Weights of a small mixture-of-experts language model, trained from scratch on English Wikipedia.
Size: 8 layers, width 256, vocabulary 32768, 81.3M parameters.
Training: a variant of SOAP for the experts, 340M tokens.
Below are experts of layer 4 (counted from 0) of a mixture-of-experts language model. Rows are named router (the router's row for the expert), down (a neuron's output weights, with its number) and show model dimensions 0-255. Each number is 128 + 24 x the weight over its row's rms, rounded and kept within 0 to 255. Numbers have three digits each.
After each expert's rows: a language model's description of what the expert responds to. This comes from a sample of Wikipedia text that the model never trained on.

# expert 6
router:154095134088145163155123139151129138109117164104169118159146144109145139106167125132104135139117112118128101112148105154151119154108115138110125153154163183108082126127130122107090117163136095129166167123158127145117151112103169089146167150130112111153080135101146130102119131094090165147185123101148114141099137145114123153150143166092156103133104141100151145143109122121138155104150131071157131118165144151134102080132128114111143152109155164093148128108157138145107182143141088100146159109129148135165158161144158173140101157097144149112109132160101088118108137140110113079101154141137147139103123112110106157107141137100126108129118128147156138092145128172142118160072151128150163097096136107089103149108134128151152100169113119123103100116095145112096104125154092
down0:144123106117105124117078079089145173094096092143091091113114113113103158122102188182124148104134168179150151139128124147097114130113133146131156087114154154143122148171147123126154131154101113146121100148115137091093107127159130175171104110131133130137151146117130129121137171122121131119091141124160164140164139149181178085153094126148137154152120117125122066132120143135131142162139125128123140118077108141080151137129120130139109121124119108124100143165115070121123124113122148121165116113122131141124117131122110109094122128119134128178184124108108113151123107118128169159112129172165122154142096138128078149159124102107139142105124157145123087178102109111087135107148114131134148141107166121147132126109173117104156130146168164126141109103116145119135111181150173
down1:166151167115153150124129097133149130155132128122128133129065121144097113088144113147086151103110153124113132160113143112135118122134114101154113138094095143182123129153127190094158117110132115138120135111132116137140090061129166124144154119170114137147111170132103110148114100118138146147138112138153128121087145126128098150124107093103151168104133106155112151098108139118143144171109158106141187101100156174169133140158125162205110111092154116115141111119138100146111072177095122141134114125133097137152151171151073146111122134138096129123097108089103099124144101115127131145126111132139111126113091139105158145127130098096129109150153128136150122132139132131125136127084095071119094140116097162142103139134096108163123176134146164169122110144142166157129099097113128
down2:149099126127153138093125152106115145126105119138103107116122127139075120106149089133138145111114147129144126151126184151148150166150098129159105106190113124155088171087079151126139124152112102085109167155105128129079140124112166178131112096145125174131124131131134115086111159131115130143165107138145130137105129167161129182158108106175095168137137093121086103141097127109119149130136097137118126146110172130135137147172089102120160146115128108124150137131161113122137131103112124096119104126125101063142140154112124138144125154121116149138179114119166101144098092147122090104160139156100184111148160080125148120194136181123139126109112134157144107119154131108135125165110135124110131086145141136100107136132121188136117161115143159131112134116143137111163101124112135
It responds to: Opening parentheses, brackets and quotes, plus semicolons between list items, typically before metric conversions, years or born.

# expert 3
router:158109161098151121128097108140154132113123149123137121131145131108143126114168097116107154176131121103116108109141150131154120151123137142096096121136187142140119106131100104146094066117094075128174140090149138139149139087111135151132129150135098087184122148097170145144108097098094112127126103116148100123121129172105107145117101173118147114124125153132167165130147095153153138108100130130151112092127145132138110116114111118110157127100160139130107123113151131136107160137132132116139131107138143139150133170145154165140136143096142167113101152151096102124085114150119125120104151124112141164097104103077150137101146142125101109140113142203118144130134207165164145159113140154153168162132121110079109134123153179135108087131086133092119082126129092101104142124121095
down0:117100145134139133113102136154115124122170170116154125126057092076138150143168133093110140115154099141126119124127140111102132127130115153098120101150100123068117095165130112095113095132126145099156159103138167168110140097151164145178131123111070121123080144141160109151069147119113116135155126152132144093138135122203136136125134077126132144144125082085104151140121102125073170132140121079126116160150165130114120143138103127150164125154138137120131103144115171117158150118129144130139131126169099162110142142111146168144126146149121127118087133113132111144139153108119138126118115140111157128098152130162140112163145137093116126116121146165147079110120094141142096104149100108105104143121116171107070105134140124120132136120187152144097081107143134113146167153133111
down1:124136127139115118076150135122139146136133101119126175127150155059130088098142129116131068119145145148131097135132168148107141130139128163086103082127147100111156164125113144091101122114119108156152169125128165122102147138118144133138120120087152122129096075115110177149131112130121105136056112133136140122120097130153080112142136145095133101093137104182107099119074112162138116137181153120162141123124144147130082124125118130139128121137120136128139155111122137063107139174140114152171140133151131123159106182154147136102143097139133144135093104139148125114110108132116100100173082114114100143150148172122089137148133157136113081168166085111102116142127105124133115128121146177108110149105164155160115137107132128143095137159132112124138144162128168108101105119120167
down2:141159124096150123118125166149179150091117117108143117110121127113098169106154131129126118129131191152135149140123091050102131118098084125097085164181131133115114167119131120110120137145111101118124153114146146139128133174121129108128161147173135138136131134094133128172149128126136107112139158097114114111128132138160181131110129160108144130138146167106141123161172111150094116079096128141113125096143120127144174155128096091105116169129087069122142115137126125146119138118131074119107108123115152155108086105133100109124116140142132130144132158139106151141130098133102114118157135082150133136088151137076054163163162121124142140113118113119124128171101125181133164119129099124154141164141175153125113121086094169137125150136145122108117129093185150117123122134143118
It responds to: Short word-initial pieces like be, Go, Mo, no, A inside names and words, often in music or film articles.

# expert 26
router:129113128113137112135114103157161151108120134101141117134128150111110089107171110110107141154155144099125127088151109150136116157112170166121149139124172140130139128122110123114086098151097089157151170091137136142147138089099140124123129195105094096170141178111142167132143137124121151138140146096144103111139122146080099126142107142097160109149105146117145159131159088118156149107108136109148088140159142139134119077147125128119148133124153164096108092121157162149126176140154109087141156113125145148154113133149167137140122142128175154104101177140134111100126136156082130117135152124114139142089091121113143175098165134135092099138117135164143140096096182155151136136091139158156163112098152095102068163112123137163105114135105126105104103128134140112091133095148103
down0:129109087156120122194161121141124130138129141113142126142083107136097138165180125151145127131140121133136091188147135150104140129103092146100117144170111119118134128112101128135124114129159154108071119150127121155138108168112130146122155150101170123073132141131136102118120129160089097091116146138142133108062166166113107113107086109172083110114113174146146111134116149125155071143171092117134150150100119138142114171131159171136130152141153135131121102116107107116111145110136129098108107135086127169114098088106107065157109135101114137071143109149155122123148095120088120135118137140128148139169125129120117105093105173116134105122138098089082129171119126181108137129113140136113109148144090111131121170129145121116151117117105126122121105123113130060104119148124129
down1:132126125120108167110098086104143143110138116091090117106120155150114121139126161159097148080139083118152164127123131123156122106074106147113141135169145138114101137121177150123162133139179156174074100163108133130133151129140133073093114127119108103125131101150108088118128125125173143141147140135157178149122106115103133128140141147141114133139137135150142148086139154153182155131165066114196094147126140130134138124119085108101126107130160121149140163138099146129115139132131125175115161160129095125095113162115078080143126116135127098092130141137103109133140137141168107162112120135183107102129126145158143133117139111173127163172131130114114113115084091119073130116117127083109121154117173108139152121108151117133114099146095153159113140164157136150117111151114121
down2:140134142108092150138114125102147111104139101147147193137134188157102146151139175118140090100147169172097166135138128115107121141105104128119150118112136131150094107151129126106102128109106178136143080147168125108121144087129155119139137156139163180140113182114096071151111154120147155116105158099143108123153138145129175128133158124117151179121181120124115117151115138095136128140140120130145092141083124116129172157107099154162123129131076096110176152089145171057122125119139144141098149135111136137101107183127163126163144109120111145128091111143097106130108139091156102115107127092104127127152108163090140099117137118132133097108119134139161108121118125102151158166107167112140127107170110125115138120116133111143117091150114108149157175102118111145127127122128123
It responds to: Hyphens and dashes inside compounds and abbreviations like Pac-12, All-Pac, long-range, Brother-in-law, and the word piece after such joins.

# expert 9
router:140109175107166122153108107142148144126078158095148149146151141087123112101150086083093144151140152109132158079149134145118130146134146172153128161157148125144124112119102114116084110149081135154153160089159131161179148114086129126118135162119108082136090147110134150093122129126087128144150153115135108141129136171091093147132108166092130110128112146099141148171156138113133163095117151103166110113137166153120111096161093120128148098104129116105115117117190152143146179132152100097176148094118179119143142151129150155148097146107153147137106144137103115123123135145123110123129122114103165138093105100105141160089156133114112106146098140168150140109117166147165135156125137157144139155099119085121087158127145156171144106112114104117114121117126110102104141143135110
down0:102138095105123121161134136104126161139122100119118115138171107117133094097107103114101134152132143116130114055110117108133117177108200157133108124130110154146095096117154143160128156063109093143152142141133139128143095168125135172111100169131139126096104156145101115113140127118133131137167113094120172141163102111141132129132129147118082110115109140118114092129124150102125157126126131175091085148155140154152102114165156121080105171136176148130134101157098138133134168125104113139127145113131124167115101108142176102133119141149107117171150128142130139062086123099165125158143130135129124117129118151137138139135126148119112157150149138088101102113131150149160198124109127177131128094106131082113134139073143128126105097144159151100154094122139140137114155117156165
down1:101141107105068122135103105137124093141127117140118122178106139142104138181168167099168121100101103179120123149061078103123163112120121174101157110092138144123159149126130140180146125168132123144123167098133100101126151107142133098163141128107121126129136170113167148184109159137102132138142089145160112129118115129164192159132132118155095133148156155119122110147103102133161115126114149175105086130110123108110142129124138117133139145087112130151089105109137143118161142120136122168153126182143102132145097116126096115136162148123139128154189107154125138118099141151162098126116162129103133094162113160129096106110124156146132169104117119137152095144119108132100150140144115075080149106165137098113135142090108155118134136146153127134137156093133131146145122132102102
down2:107139138136132113086163140080127168140083169119105147125132101100113160138157122177120147177124054109149172147129132120122127160158110128122116133155114121164126138121126134132157132162112157085157106122131132160144130110102127093070139097146140103104158169125106142130115102165149148095147104100096074173148145105096190095127164137116122108101152162132122106114079097132135102080135103097138156111092121116085117156153148110155147128116124104129123146139160120087116093088086138131146110110116126082147127119102162111138148111137164097094118135117133142121079162126150157134101168087126157093116102174088135132143172129117158126117099140135137126113135113098130106097121113096138127130146124164118139116144147136109101133130131128146147148168123121136130146142118163
It responds to: Final pieces of words ending in a space, such as ation, ist, ence, ing, completing verbs and nouns like repatriation, specialists.

# expert 28
router:121104142079141119130128101160145144153112133100125157148157134111130089113127081117114152181125111067125135088140129166142116124123155148096153149171154125127137105153112129128082086120117095151133133119137174149162139126069132140123143148109121076141145180099108142131110130106114167167167162102124117162142118167109120143110128161107130113122095154109130152172164103141148165060117131119153081095157172146140107123177128126110151121134167136131125119096161166133118140141149114099147131098149126131146158155125165172134128175134139148102115140127126116131117154138108089119116136133114145155065109118123173152097141139165132108134132138163142148106134162164119134151097156183134153132105113110107076124134153137116126136113107135083107123151140128105102125129160106
down0:114118149114160120092107142135129186106116149105147091116139108142110132167145123141155140125110176146127136156129146073101147122123111116137119136119126115112132135128154157118148080084136146116155123118156135132107145097136196161133119157098160143145161150132157165147151130134161127145134162146152101156095105065142080169102118140152135159107145084155154106143112146154122139188131132172153131149140136134130102120144092104112180106129107113122133117124096179091152119133128153147101163137158089135103096080081094122146131122119106163156141113115118163170098124137133128102128125115120107121147143127094138131178131155108158128097131182123139135131122156111091119076163137121150082141116151107128143106167105136150152107144153134107079147148155120134138105107159086
down1:122107117114156113132183129112120141133182135103143130142134133125105137137115084111144085103106133127154117090169152123176138107154116128136118113178147138132115138138161098155110159142131105153115111114126092145131131121156120126125090085110149114078087140164135163141193098135151162126080132135143120110153120106183127127100136136103167155157106143136162135155119100113108164112150122158142098157111119100126104103152163118100144144098166139159168135129133096163173099119077138108091086156144142130137105102145099123143133179094140155140115167138095076127104172123122105156166105155125114152141093142114137180130115098116131135123184114162112114121119140131143106116141156132131154137176107130118096105104152141089123127145152142128133116093156122155124112141077103
down2:118106135157143121084113095127113116107134125069094110128115142109073130130085122116104137104166119124103152160083139149130169110184135110139100117159140150151097127133183140119167129120143175085099138151185170128124137117105100090094086153097152095113135123115121134131127144141160076091100146116100102142164150110135092145167112146120144132135119150082129108120147107119135129093122135160163111139100109130096120130144096129109117140129144150162131155168091098127125086142147116128101160141137154134146107070136089133112125121144118140092097125116143104141154169168127115131108122143128135105165186125123133066117111099166143133143113174153152081130131150099158113171166101124075118148118110103151143136109134117131117132126111114118127108169121126098133129109138118
It responds to: Word-middle subword pieces of rare scientific, Latin and technical words, such as neur-op-athy, Pro-pri-etary, Hymenoc-all-is.

# expert 18
router:147156159088158140148088116178141120114113125087136144131167128098152111118128114097101162155125118081119105089142127144149126150130141149129109140155139118127094112129109114100107075145088118117155142084134136128150159114087140136098133142115126126163125179096167132116110132141133129126135095103138116114128144142097099142126140158099157104181108144112139144130125128110144139119089133100138097130123162136122142115173139098101133139105148145136125095113152168174126142133135122094139117108145166140155149139134151144162125150112164153091098118167105112091116170138084115122141136067119158148115132111129100146069152149103095099123108114173185131103119186154156149157128156176142185137123126103119097138101112139161123093133090102085112121112094111135108163156115089
down0:125133145137108104148153135100165101139100168115173103176139121126125148139098153113113136076111142130089116166116119133142135091108150095150100090132156132120113121106159109130096125123167174110182119130129160142127093136148141134116103119104120106142102105135149171099090113129133085103173071127153079128124142104130127112111145170101189150139144127159122157136117111114136160132143150088118123125135119099116109128113157095108126097117102154130120108114174137130127165115108141155088101094152121113125104073142129118137097180121131147078096110124151159138151159120145144166159110124154106091100154126135149131163129147178112140107096157118100130113164164096126143143151142116151135087121089123175162157102141126119126114095131130158125114135182108177134148110114157
down1:121113136163143130110143125096093122136133182111127107092154115120116155147104164130097128163167114119130133102087115121107139149125132080169153122117153144162136155156155149099141120141148141159099128069098126137115144130146156097130128131137117120114106119127179100117171144136124075126149137098102101128153154115141076114132153147157107137152123140090166136089198090104161138099145122137132110101129154145089162156127142133132140140116159119110134101164106159164141160152142154126168121122146086158140133127089116126169169085149098136101117143157150136109111108124164131128096144147111165109065119118135104131164104170108100092142156160158142100094148099093097147091128102124100132075107111119102117151097121074144137121111140130125116104132152112120159118132102132
down2:147126119105160126127154142180093079142135126123146104158153141109154119120161159117114142111084093113120130112123109107141132122116143149138131133104116088198115157161149098159176115120076115120114109135108190187154137157127133115109111132135170140124111134131105100106120178130130076113165140159144119108116145144147153148137159106106100106138127113099140125144150135104139152136103145152092112098129155113122138122143146093161104143144102152076139159129129141182150146136116098093136087108100130124135083144144147102155139106114150164138165105124093132117161098144135115166137110130098086154173133190152100103118116107149122119138097135097129116111083149102107189086145119120098116120136116120099111141096157122118115161115124131128107163139114110131181109111129174
It responds to: Middle word pieces after an opening consonant, such as air in Staircase, itt in spitting, uck, ock, ough.

# expert 2
router:143140137099180118151092126158154156117120152095132117150130131114166121114151088119123151163117150118123095107161119148137084145118141147113141149165151145170126124123109118120088097148116086131153160121142136157158146115095124147119158174129111083134130181117148151134128124121103126168134126090149108099135129166117113140138113170125166097159101144124152156165152109154125140124106178128159108089135164127165127085153099129111155121115155149125119113106136169145123159175131116113146144118144159140142146146170145152157137152102168171098108156168111121088119143160103111105108139127093174122079078118113118140083146169119113100156114123135169151116123180141150146139113157143140183128096117102099096147125140140146124092144126112095110111116105098107088139129141087
down0:136064160118140155083117124108092157065160139144112148120126115130120120104126122142128138136127122090146118120129139096113099137133127125150144105143126165145124146106121104090112117138120141190130145121182139112123089106120098117130131193107104151131166120147158101154111112123117135121120123092126134141125116078156107152158119119158139165185107118103130122133157125129145139129123135132140128094139157119188138135167102122153160182146161092160129148127103074149138139111157096106104144113120102126072107094149113135167113155152133131089110159147095151125104136122101133142109106095155123086083139109131134120099121132128120081118100126077132150127107149114164120099115155167088153132104152100131132111134101100056136151125143127116127122133091138067118078155142138
down1:123075134085104150129126131190111135164166158114137135178134131162125132144154075137140142167130101096138142154112075123109105128091170168110151127156143112120115131068155132083115097107087121113162133086085134123129148122134146150133112121115131141120111144163085115155111107091112166121157125116152126134099126119178130135110131127135139157121160090135116179119154158167096164116117143056079147099130112101164122114165191134107131154144132145119152105136122133103083128150108129128080092143153105128154112107121147160114157103147142151154150144146124113124140128113107151135146142108114115121097124133141100107106126116102093089159138128149098151099131115105114091116136140138131088137096087141115088123099165131114123111140130099092110110095124128153100110122105114
down2:116130134158162117104133169116108094136110122100155112118123149210144084142096112126088116183149121144131126168136124111138083112116160128152126131123129143129112145164145095109104138137153138129154138122157127130220138169209115128134139108172127102102126103119179119153124154139101121123132087161132135118095103093126183118114118118128146102138139147108121137137086149149110162108132115140088112109181112140099156127118153121154153128093146158150110127161136130129120111153135118132143131124095084110107120136119116110098121130153100164128184145140105130093146110116167114085134158131155127140112132133092152125091123131153139138157130106149156121130123128174075134097146106124109164158107158137134140159117104123147143132144136111059086122142163160140139160107120133
It responds to: Word-final pieces and particles in personal and place names, largely Spanish or Portuguese, such as Carlos, de, da, Qu-inter-o, Madhur-i.

# expert 31
router:159109144078154134147122091149137109122092162123134139156152137096148111113150112117105131158120141113138124102166118152183127143102155125131111149144162131135106145154093144114108101126118143147149165101156158158144160110103115147131172127094085096159139145094138159117129126115139129151147130129120101112102099127107115125144112171080154100150110193100144157143133127126151154082110146129150135119174152166167110096157123102127155122100153119090107087112160144160112139153133112113141155123129147136138149125158134185130140171090153159122100151117142083094131131182124129113106145114122158119102118092074138154111143171120100095168117114159132165104108153164157137149104135139138170119122137111094107172117142197158108113156105110115112098137145130105097135141153119
down2:122132149112115123103123144104126170105139159094128156107156146117094112140150120132114133117133114113150157191142120122073154166124172103135176129138115103155136123124143109146102086150174116141113104096144119121146140133143111115118119145131146101114108127143141084150134131091126112125132158130100079142140096134132116141139150162121105130136137090136102137116137138115152114128143156168131111148160128120113098091098066093081150089103120114088130146092092156111127088141104145144147120107181171116097093123112108091104140153161147195141143143135163115133153062125129101118098197151125163136124172128132114117134144160174119112121191152109156143132144125160174165107162143122121114118145136092100111130140127113144129127093126089098110131154087117121099111145142114
down3:131156133140141106108134136115151147118123155145109128130106105146117137126106127154135160093130127143140120137097087118116145081156142126133136144138133157158155141148096109146178105141099146145104135131117104122170146111163120121147115116123132114109124111119109105145106165146163090118147165164112177141102116100105139131157131102146134120134072127148123161117153105124133134147146118149163174118156145143157161141130196159156137122101087130147160126138108128103121177161123124164107173128112092161125129135101122174195118106104143135142124178088112165158130129104093126160097141147107100088081082104174125080134100133116093156083099082114136123121115108119132121154094105144163166114101112083119147152156160143107171134112124128149140094121122121128077103155136164
down4:143166102167117131101164144130157088132188096144173083130141156100153131135122134081109102148097127160111149171140174162153092117168124143117130076104157139090094136103142122154104136113172109117167106102137156146132123085156134140115151125096123150144131092099150112159143103080120149158144132105130085123153139145084127146167100113112132112129143092104141119123156134100148102090153148124122172098166123164119118139143129113085114114182107125109145142113152106104157107120102121123138155092118112146108164128121196126173138079153151111116187133102110106118146118127110101123146153124141124139136127183086115146101092157109135102118111167127118142083139151106125125111164132104120157122096102109144128123124141144117136133156157135108133109143115138138113119093141116
It responds to: Periods and brackets followed by a line break, ending paragraphs and census sentences, plus heading == marks and decimal points in tables.

# expert 22
router:151128161105152126145120129151158152128116133107185143150145136100132129114133098113111155136119144097128142120175114141203143164086140130121145141159130162110139161139107119125112138147115126115162140092146148163151138076112137145078143129125095110137082157091132151118135117102099145173170133107126102106092119130100108161162129144138151118125107178109133161147167142133126159120158147126156111135176146142140110101129118105107164149098127122085096114072160144156122144142140118098133129101122146157165129143149146175150106149133140169119086137138106093103108134131098101108114163120133160121112095100090119159107173143118106113150117166178119147112111150139134139126126199123164137120102107116094120164090132124139096089196124123122112119148129120101095129136155107
down2:139132128119150126114128126162128175132130111144138123149116136151135110126124139118116123167097099097118133139130105103138158147101120151129153076135161086159157137212128090127165112139134119118158139133147105143149156126177125135139116124133119097159174134123173144143106146103113078113119120143146137096092152144146165141117082136123115096064116120143090148162100094106148179102088152144132096118073168130132118109143099154111135133123112174122097099117125127136123167098145142156149122156086165103108116153178157137153136182111120150134110147111111144117122152125102122119160128122089120134144171109114138092122133136138134123136159170103130121099148119133087122137160126119175123127182158123153121105140109130116142109200161092122145156142143101134184107126134148
down3:113133112137136139156138155149142172142125150082142073133097168124127147141099135129121127109148144128072130147132136136136147137096113145126123136166152114158164131155095138146105125136089160147171110137108116119118175092110117108140157115124147115104126117150102147104110131099100170139174132153154115113111103097122155137144154148082158135122141113096121145120102135103134130122110144109098170143124144128146111134146132080147129085151165177125162093100123115177112121123105142148104136137129099128142136114135086126134134128148166127112107116092124106157126132110109108083135154146128120166116125159126107140107113124109143133102139132120150128141135108136127147096140126249100073079161121159112090145139096108143076082116103141119138114116144096121198065121121119
down4:150079108131109151111105103134144118104162181173144113091115133175172141118136100140142152138119148142154117067094145144113161163145140142154118087135115144129108116160112141110135138143141124145115115142125162122120165076089153121132121113138108152115107114126132144136099133125087111150127129120149139106172153080061134135153127146104104177118123142125144098115163116150125151133132111097121155090132137149152100123121101140144131162164105135143124116083097148157112159119164172128106110090174133166125151122163091142172143145109151118133122155186129156095151124104136126105113141159151139131127121122181110120126131140132191136170125135129136092099137133131122115100112114114075112150067152131161128141108076123126149140122138158103176091111115125156074119120143127
It responds to: Commas ending a word or name inside a sentence, before and, which, who, or a date year, as in Lactantius, or March 29, 1939.

# expert 5
router:127116139141153129140112119202146163123103123112160162127142123134185110099150091132107132203126164106134123090161105175141100149115122153131119128150141109150117137120101091099124079150115102150136172140131144142139146119098148134112138157142097083152130166107156133117129084112125121150150138094157094120146109181113131113134133175111161112141111154136137130147145131116125135115123166107162111139160127112133123102151113124105143130149217135100119115121135161110086152135171105087134126129133150162154136132143134139184114154112170138062115172132105129110105148141079107135115142095111142131120096109109159140112171157146113096148119118150140142108124152133142117112114107178145151093100130115115117166101153149141116127142090121105085144132124153111108150111126079
down0:112111131127149146121156132121103083143133136125144112146172108128096142121129122150101143180121087114117124157087149106149119151125121089137160134125130149141131149122107179113136141148126089109117152141077134137124108133110161091110162102139185139104139140145127132161137141148135099110154136158089139120116128151166118160155125181126138156117134172095124155129127140175100118130148128114108144109124143103114110129103133155112131116119137050144118082158108136138152112157165091161059092116125124159092181100101145138091127150162132125152082150143143143109127133140169066112126147128083090118109106133159119108156132159167117119170132163109104137155157131109131120152169141126143191124098137161135158175104120143125117123063137120124125149120155132107130144157126125
down1:136119130087106107100124181114121089094114132127131129105098132099105124137120114172135109152157122125117085159131158121140151137136065146142172169162117183121150160110121141120109155149141123126129102099113145114144164177134138129203081114145090087077145162153149118153154149119134083123110146131136133137118117130140140121136107170141131130113140143163155123136134111103131120120123131130093137143147125103133141098170147166092138171087122128144110079118123099110137164147130111168104180127170130093151135114107121136133106133104150173166084112138176060173109147112123142157110138161171129090128126153105115098162125133091127125125158129098139124142160122133147137107092106130141137129112127126110147137098130134128128089124151122179141159111173113120110086132098143
down2:159145110146145087127132134115131133108124154137100133129125138129119192124125105140111153137139125153164126125135161139084145159153141127130091099099098122142100162114129117085165102120098160120099103112117112176116139099192133100136120123186087153130115129121120119154161115122134133130133146140130079129112094116189124119143144165105116138102135119165113102132087117110133090161171076149120139153150131104134121118118116119157107091123133096150122057110149116112125146132090130097110106112080132096162096135145167196121145165123105130133140109122107151113140118103151125169148154127100109181081128138099117154141119133122100136097086104111144099121148136148111120112154081115099123123109195111151098099129104164139153146158137129123111169153134156134105101144096138
It responds to: Inner or final fragments of foreign or unusual proper names split into pieces, like Abh-ish-ek, Bak-ers-field, Barns-ley, Niam-ey.

# expert 23
router:139140142105154152144115124138161143138072139100157133158172133114122083102151099100086163135140145128111131104157145160148107134126130193121136157139154136124122143127107105137122102169157111092147167091151124172171154085114148110138159131118125102141113127087174141121116116137105126138163117097149099112127118136101115148177136138078154100154082119108143128160146107146152130105134146119156083129157139146143100084130120086088159130098124130115106107111138116146102155160152123106149145077121143132144142161158140163154129132074152156105100146144144107111123149124116106098106142120132129124114092104112110154113141172132109107150114100134145158116098129143152151167106125176134137149125131113099110155097172172136155106182114133120106075117112132093108155126171085
down0:152076158155104097142126116168145134140125124112108101138111172108129134175115156125082101119110154111148125120178131115151157139152142087134114129117116140111139117142128152129164156123121112122118140125146113134102123099150131149133106102119137178152082126098079076113113129083062095150135123160143117152100145170116104140147106155149102168121142124114139132080145098122096176129125111127147121096130153109112168147099072142148160120091115145109119133132102113102141161118122124127112121093138069108159130142111128132168165123128150132158117152156081106111150113130133138124133134148104170143133155108125139132155128095090149143175127136118109085138158147139116102101118145103119160108131128147135091125116155100165136177071131100126078182104117076107166127092128130
down1:109146137152159148137107139088107121126162118107143123152171126145093101084129149131115148152110152167124137134126136138112114130166144136131127123119103153118129135176156155141112148180098073107123166147162181118148178098156152110145132142102151142151157132105112161145141126127144128114136146096129109147129109101104146136115139162137157142137134147108131117112121113122106135132094161102108100152131092154106115131139174116134170134087090102128101140129133083124077134114136131138132174153115116109093115075120141107126145088117143133146171096126099120124111097131131125107145098126108099153074157162113131100052151137142137090134146110143124091126125131194140107151163157123166086130110093141178134135140197120129132093079098131078112149113108146150098114129139139
down2:105085126100140071088123144099161115107093142156106125150091091141094118130106114091094098134145106082134154126146151131150137113141118169122122135109140118122175131114131095144143125161157127158167119167101158135097130126129119162162130107102144142123155177132099134136090156133117129106138093103146118118123119158139121150114118133116132115157115112128121169142154142161111100145147087116121138170156123132159141091134101152124177145100113131119137150107158104135124111137119130143145143105094126108129152113116140136122130113124113131167125140115137149174124146137176101122152138070169080093163091106103102144151199211101122075167145134129124110113146170144146116138111124144132129089135164158090107125143160107115138142176111151148092180145101107134157142145143123
It responds to: Forms of be and have plus not and never, after a subject or modal, as in it was, may be, have been.